config.yaml
num_hidden_layers: 12
hidden_act: "swiglu"
optimizer: "soap_variant"
learning_rate: 0.0025
batch_tokens: 32768
train_tokens: 289800000
Below are experts of layer 3 (counted from 0) of a mixture-of-experts language model. Rows are named router (the router's row for the expert), down (a neuron's output weights, with its number) and show model dimensions 128-255. Each number is 128 + 24 x the weight over its row's rms, rounded and kept within 0 to 255. Numbers have three digits each.
After each expert's rows: a language model's description of what the expert responds to. This comes from a sample of Wikipedia text that the model never trained on.

# expert 20
router:134130121119108110141156090118136128169174093147150142120109134109118109128119120138166155101123142143120157098131102106168148091123132090123128116137162125109146146117138116114168150137139129158136105109158132146125171104110129140106100103140095143135111108173095098094162081083137126129130153147140117096083150158135147183085108163143129122119121123128108131153131126129143151123142
down1:131106103170119131168107131101108133154104120147079142159149150197117134130103111130175158093127127118169142147165112122115131132160129115115128143106140102147139125121132135148173162106129132135166125115197152090107154136145161152178132083128107107155148142107111133112148132109108136143165120151098139094114043113097121188120136119138107127118148104158119084182132099130133137138147
down2:101137164168088145146140137172097140122151105118126154154131105152136135100118128140108097105128165138123108150125159080153139137113134189106084148136092110116107143108164133116120149126100071124127129146158165099099101131163118146120141119146121081121113102102139098149084119110150132124127124105122129152108112127152134164164174130142088122116095118085136164109125112109140139134127
down3:120100177104125130135146139122140136115116122074143128125114145134135126200137131145080186166136158122124129133138112139156107106150176104124104167165135106093135105128080149130125107131128112113156122125131099162107072090077160113144124117179112120119133139111128157128106107152140136174132110125109144120118146138117091137083162141107111122169153139075144159133116153123132137118118
Opening parentheses and quotation marks before glosses, dates, abbreviations or titles, like (1788–, "born, plus prefixes un-, dis-.

# expert 2
router:114106170127144103108148109137113146163157139165142086131096157121121134144137088156141166185098130099133150143185143166136130083114137124104134149097137150128108108093128168111156132163119153121088141114157140139175119167148133123153114088103116116104143124139112092101130117135146100147180127101122130074138140151142121088098152119134129138158158064154126121111106124151143119132153
down0:121126123140145156129158126130037137123091102100130143137136130142125108149126104105117080100098168154128172119178138130104103159089110102158112118093099134131127100122158095110109151123153093100131119121103139146134197161121124148090133150128140124126143114139133164131126066078047148126107165099155101146136110140150160160112147149127126154147124099180145097112121163125132143109124
down1:128134129081136135086139179130163070101087140115112195128140103138118116138117070133085111156151146106102116133141146143087113084135136103093132150092119092145136118127153139121164148126142114152147133155068148134121151115088131133148112129136153131124155119116126135108160111129136114098135109093133165173102125060170152102147156118166104105167131095100154152091123107132125120161112
down2:159106108162126133154122190138116153179170112146098127142114142173141153114146084111125122175105145141106107114138157104165101150129098126112124098096144153103091138136090144131153156085133103108125131137165136093143129125149145127091145097093104134122127124126114105157120114130136117130149130129112121106125153133178142124105122089114073134168122182094136125101129146108148122134106
Single digits inside numbers, scores and records in sports tables, win–loss records and years, like 3–4, 2008, 2:34:41.

# expert 31
router:135071122102146096154113132095104092162160084095156120154127134152170104119130114123133111114101129124120084154134106132134124167129127131137104122128139142113158118123122095146147127147094142112121126113144119151132120105155123113149158102150097128105114132146135115084134090082134141129140082115116113171162073140131132117184105160090098138110110129126104141117133105067156148119132
down0:107126104146168119145125164106097115191132151128158114143125172134143144153153104163128118159115124124126151147100127103151100132127101153147084111160145111104113108151115109132120150172136133130131106106096144181172140144127129141124148107119107111117135158142122137106159131158170076110102066122151117142131139109093124087125124139111127168107128128140146143153124113101118124143155
down1:143105120133152125132128100116133143128118087134113126164119144149116086115157139145064146114146103151089110178133144114130109130107111148116140170187102104097133140144105117128149124097112140109186148122149108113157162125089117133127141099141095118112125117115127129158119142131122146109141154137133143113153130118117083119141098127135110136124144165111119135114108171117124123109082
down2:111134162082133128150169109118177124076118132106123145133129138143136124128165077116130151150115134122127105123158157119132165124140117090152126139122144174128124121129137165135142099100113125160163172124107138114118127124124190116111171135093144152121143138128157101149100159098138122098089110114147127125133127109103122132130109095131097094139115120094157119149138081144146151154114
Capital F and other first letters of words in quoted titles and names, as in Sex Fever, My Favorite Martian, Fischer.

# expert 51
router:112150143147130127102145122180103141080141102114142127103164131127145143169068131093120131134097112118167135119088095136133125120134108145172192099119106159144126133135110135150123116124163158076139143072142157055118126113138173109120134104133140137168135097137119131148164120122136134132129152097144123111080138110159075146087149108140134129109142167159149093109168148145160119145153
down4:125138137117097067129103110122154073128133110134143130098128115117131122123141111178135111131162112079116131115130131120111127138117139152129177128191131110158127180092104167138088130117091111142154122149142114138115120138102110111145128120148111153143096095113074112108107164081132137133140114103123131158158099182090135114160115163090113165096078164131137150123093120107107110134111
down5:155099110153126126141107119182056127141114116125101122117100183114110148127119106136132099095122122113098114142152133103074103142148152093099151170117148167113108101165117120124146131120105112153138151114151113103079126185140152142102145160127107153108142098119122133122112143149129130121116173116146149120124142121156118175105119144108109093139105124135096168091123122178098095141094
down6:108110164128122111143145129092117111174101120128152116152137127113127126102148119135163122147106083153104138114084148153119125133132114139074126134141026146134114152107142110122142118115118154109135110139127092126107113125146077129105121121129106123140158136076141116097078161143129163120085135126140095113141159112152189139103154111129075100119141126156151113140149133134083132140136
Single digits inside multi-digit numbers, years, table cells and coordinates, such as 19-9-2, 7-7-7, 56.100.

# expert 53
router:104148189117187109111095161097142116138136147116152143142128141155125125153134141149160114142095140122158121118148108170147133105146098122132113181099105095154122114166106124105119166108123166085083157129123084146143132126128130128153116124143106167115126140142107128133162101136153123140137107147110159137166113143126126163177142143102088144104110180146121151153114133092125173135146
down0:111126124124101140150128144125152140119095123177126118155177124137129108141166125128111119123130119108117131125109152151102101111134130147160116138150124128122165149125167157140159138129122116137151145138123090178146136112118131137160130120165140157153144113161121122144187128095082126141115114114130127123193125087141084106094112130123120110139154109102133125119100084151091114119132
down1:162128109154128136126173123098155157149147113156079154117167144128154151098167092129132133110108159125109098153111072148171159179101143109149105110124161117131131134144127134154152120112120103148160111135124149118129162152150124121174140155123077140122140115138111137109123151127145129116141143124154151136128135128108163128094105101161114097114097132107133071086116127118137129107111
down2:118152154113097123177112123095142165113097120118131118125137134118088154155114133157099104109092167140126134120084127137135141148116127103123091159108104153111133148128168144109122129142089145074097118124132129143122108145119121159093129122109144151141141153113114141140083109129101101117109161102116114105157111124111144154111129134116125126090144132147163140123118092148101110159102
Single letters or consonant pieces inside foreign or compound place and personal names, e.g. Volgograd, Middlesbrough, Wolverhampton, Sherdog.

# expert 40
router:149132131131146085156132133113077113130125131092114125126128123128123114108140114132155142138185104093141148074105143139147089108154189175171110141120140125087109121124106151175129120126152119115187140089120140106150119107076158121141164106117148172146125106150123177123129138138155107151088121155137136130161128089135113124141124123102132134122142156151103123164182169099100108162130
down1:080117113121073151144124126145105130112149175129108134134105196169119121150143132156140096147112146111124093126086069130133139133128098124101161127147115147150110154056149131147124106125133121084102131137128111138124104139148126148094164114150145113151144096123142082089124086118133128141074115100088111117140135130149142112107118117086120135127112127160131104105150172141146167130164
down2:164125110088145113138074173131165141120146143129155108134085124146111149109121129098139139116112117188130068075127121120183150109131108116149106106165150106153135158132133106131138082152135117137149077101133149108167159109111112121138142112109174131152147136133144108152157118128103141173152104129144117154129115151116127112150107110121165142108127191093160092170152143110171108152153
down3:152107128110116093118153134173120196146135104141118165160104136129187112051104110121135112108113119093141165116125123096108148141187174110120154133150113138125175168127135150116115141098107113133133146136106182124131091132092110140170137093096145128144148165101130168132129104128139112142120113153141116142125163136143140121168074127159138134089142132159113132083188131148123099107127
Leading and middle digits of days and years right after month names or 19/20, as in September 6, 1917, born May 20.

# expert 5
router:129149125167106075152158082127157124133179108133098126119107121115102122138095115172193154106136160162140153145141117117113137089103083149136123161115086123143109136145101118111168116171134088135134098100132166162073107137113161129143079158168082184141169095184107132140134124138123105127161158135135122121150103105133109121138108143116122111138120131114111136145128119150119122154146
down0:099117137148116086175150128098101125110133140125143171114194125119122107083111084126120173114128171151140148103161122084156114078145096160112136134112078145120136106149117120166123094138139078129125095107130102105095105146128104098130190099132119117128165154115119133116142123098152150128127119120110148144116121171172125109133156140185126113115106087103113110124170079135107141109121
down1:117108121055133113147147141164176130157125149154093148143117118139110104074145133122156173134137138135129106119119131106167152171109147117146165155144101151109148127147143147135109138142094136085147144140202161128118138111137148131147127132124125150131101112178112134114168137139119133125138144116099114123127180098168126125107101166133133097138106155119150119163096123141164124109148
down2:148132140139068156109136170169160098115146154135140186126128101076110099140172118122147162161140130170119129165142155145146125103124113121145121111088086141143194140108155150108103108127109124132102161135141151110121135103135150123144134093151145131129122122160147153166124137107123082136096134156132119144176132117145125144091135140098094119083123168113101152099146091137106096105107
Hyphens, slashes, dashes, quotes, brackets, LaTeX braces and accented letters inside names, dates and formulas, e.g. Ib-é-rico, NA/EU, \mathbb{.

# expert 41
router:132121116133189134153087145125133114142147146081141116104073102141106094150089160144156125118145118130135135144151125114112082112102111081121105141091089109128112169138138133100095167158090085131092119058087094139115152148133112122137101129130115120130140124169118149173073087142087143140116151127159141100121124118126175129134115117119163105105128140144123128102129119116120116097145
down0:088138128139115111166088148158132150125140105110133150127104117134153133121118100129111153083152101145114121150125086127079147125158104094117086152106116140140104137134151154154167129142133162177136115145127136122155130124158097187167123081136119119160125101098141152134146095116130109156110141168161109174183140082088153132142084129117118175121158128089128126149124156137109122139124
down1:134161180097127137153142176147103136113140144122113131129096090096091147135103147099108163121112091094148114114114149142136097148153130112098151116143168129151166121126165121150159147153107142187126155116158121116135137112130173149145100129110118144162135209131146151116113124119138092102127111162113084110121146090180181084105138123145125141160128134098167114129126137125114087156103
down2:102102172159136118143099118168091087074110122124111154123094153100112169127143113104142098115119130150176110080106115101177156118121104168102133087122108138100090163111140140100112114171120101110084113141146110118166155112130100149116154144102114129146110179099157126107141126088141095151124109114170140149126152112096147136150143159147106148134127122111134139095126085123115121123137
Opening capital letters or syllables of proper names and abbreviations after colons or pipes, e.g. species P. mizoram, Mad-haiyan, Dur-án.

# expert 22
router:109093145186131082154103129131126144143151093149105127113104091151083170134135088129171146091145152175157115137135129121110158116129099110116090128134144181153107152149107104083103160140161147128151112122139134101140109117112136116136117116137111121120162120135113127115155085131140056114194110150104129076123104102129140166116158152129099141141130165123159164136149111105126129099160
down0:158129114114126106114148096124128207130113155087130129131142133114080128170117100101130111104096132150109112115137115149121165136129154135165131105109162132102091119131151145120115126126109098117133120135098169120086067103126148116068097121137191129115113130163105124150137134123112085129147123105182135136140109176093151144116148119159103116107143112119111107120177173113142144108148
down1:180133176122158112148163167109131125167140113053154154118103109106162120135136134151156134122123167114146131104118137093108126143121138134118110126145111126102154134162091149076157102132145095126095133124080156123134146150120104127156128135123106132182140115115073093082115115149153115100126131151111153143127117093165128127128092133177139122111143083117127187150093120121164159104133
down2:093062111134119131118102125153105134125113112139183114132122124120170126097134111097154118114120115149150127128155196119137092123129128101130105127170117125150113122130161143167119122160118113144128159122100133203123159102179102136134090106080104157141129123100149153124134139139086124114133117137175126090123175079148129157114056162129146153144152112153130106130139156159157098128151
Hyphens in compounds, dashes, slashes, plus signs and minus signs, mostly in lists, tables and scores, such as Right-handed, Runners-up, 82/100.

# expert 58
router:102125084154095116113168137150129119174113121146098126123149121133119091104143155144100127102158099128123089131146122175110104115099103107117177116158144072126176116102137133184116123114137150116085122146129182087118098103153154140092119127113161152117103113102116119116153131113131121128133095109123146145150148125113132107130083100084133131082080137133138079110144083148109134074136
down0:184119088086118150127115106093116176163128136125138167090147112112133137117144145086122105174185140104122151148157124133132116136121106123128145122106132127105147165146093094094136110129141135094168139097138132157146147178122116166150123138114132121098120093141114120152148106140123144149147139081146115112143147104156139140158132131137112166143121113153080092118103172124118066126085
down1:133096106096111099118108139154146112097144179122089139158117106115106129196098136138149072108111135139111139141169116090151095142149143167135129111141140104147128103089124115155156131083149101156134136148129105087133078182103161142123160119115138134127127182109149131112085142140126146111141102128111126143172099157181116155132097141134141127081096115103127143148115087125167126106137
down2:093119115134116163168155147160152115106153127102122154141140170169093156138127094121099078142139146180149145174138138123116144160083103102161134137101125142150141131114116130125153112166108123136090129151173130148136111154113155143146105109103135117096106105108126147115112143151106139170126162133145098164163127087102162124156124171115140112115147121093145099123102124101138114172166
Quantity or part words, often before of, such as one, part, number, some, and %, especially in census household statistics.

# expert 62
router:171119137136146152135125167139135145152127118111155090078102119157117100160098156127158127155110139126135117087134123130129118117126106167105163128142100159101110115108130149134104125160118123117088122087137139154134153095153146113184168137157117123101116170184093136190109126116095124125162116150139116133112125139137100130145135139119128172095129123158132100125155146093148140131161
down0:112119177135122100142148167108084163136143159107134100130145122097121104117093139118157103141121156140143120109137140175090151084131104113118130126160117199123132096163142145103134103155132106134164129138111146147164142090104122125169190125081126155151107100162083157113133123091109119154060133123160135170154185136106139144128108103118113120140135122077122130144168102111126151127108
down1:132129130120142115115060110151159120112117172110131140107110145114140125141126163124130152125100142117122129133140119122114095154176118129139163162117088115161135168130137106127159136114115171133112130127113159125216135086105116113192097117144131077091123140158152113131114117115137135118139131108077137129114151125143100138105096158121143143136085111105094106075130110122116130113086
down2:096108136181122078130128119133134139112103137140160094142158147111122131109127122140132157149114124123130101152124153120171093125082081120142093171097124099195123125128112095120145142102119127103106139135101129143117120143100116134163100116105121140143146150101113144116076135109158133132107103109128130154136121155159065175122149126136096085109116129111119084153162097099130103103096
First letter or short piece of technical or uncommon words, often scientific terms, like pseud(ob)ulbs, (v)iscosity, ant(id)epressant, G(ly)cos-.

# expert 49
router:112133142157156127136152154178109089130121085128135112095107161131076104142131116152129125117129096089127133148132120126129132136077088148140179141110131156144099142101121169136136098135139152103084148109172133125158146159164151091150165091094118093138168146169106131086150108143161129118136104095157098113118126109149135112089147094154184154114127132148156146090109113149111108108152
down1:086120162162111153128140112110154172122140124172115077138179148099100116115118115157119114158127200082155122146133142102139127107106091125121098078146164123101157105154146109131139133136131138123121112141175116161116148125147137203095115131110129175106118129109124122131090198134140084158118167114088139136132149148151095150125125153111157130150135132068123133127161166133117165120134
down2:085076097110149115113132146106155124107093090112121140150174148126116089113116107157148103105110109130141109115081097095145179162134099144166110128142121107116124145142141154124116089120127101117153134141144127121102137101153132110167107123123112122153129110133076111163093135171129115090116087115130155139113158115156113145084137131135169210087096137124122129126093124138165139153139
down3:152148137115182144103110139070191067097121090133134136123116151113135124135114139105150098117179148085115101162112108121126162146138153088113127140137137170105125150155118112148116107110110153131156151101143080128149096150152086110112165134111127089089128070136106143124094075122119086090140145149154115127099147116097173140132131154112111147141139101119167116098157174148139126120069
Digits and number words giving amounts, statistics and populations, such as 2.6 billion, over 40 men, million, five, several.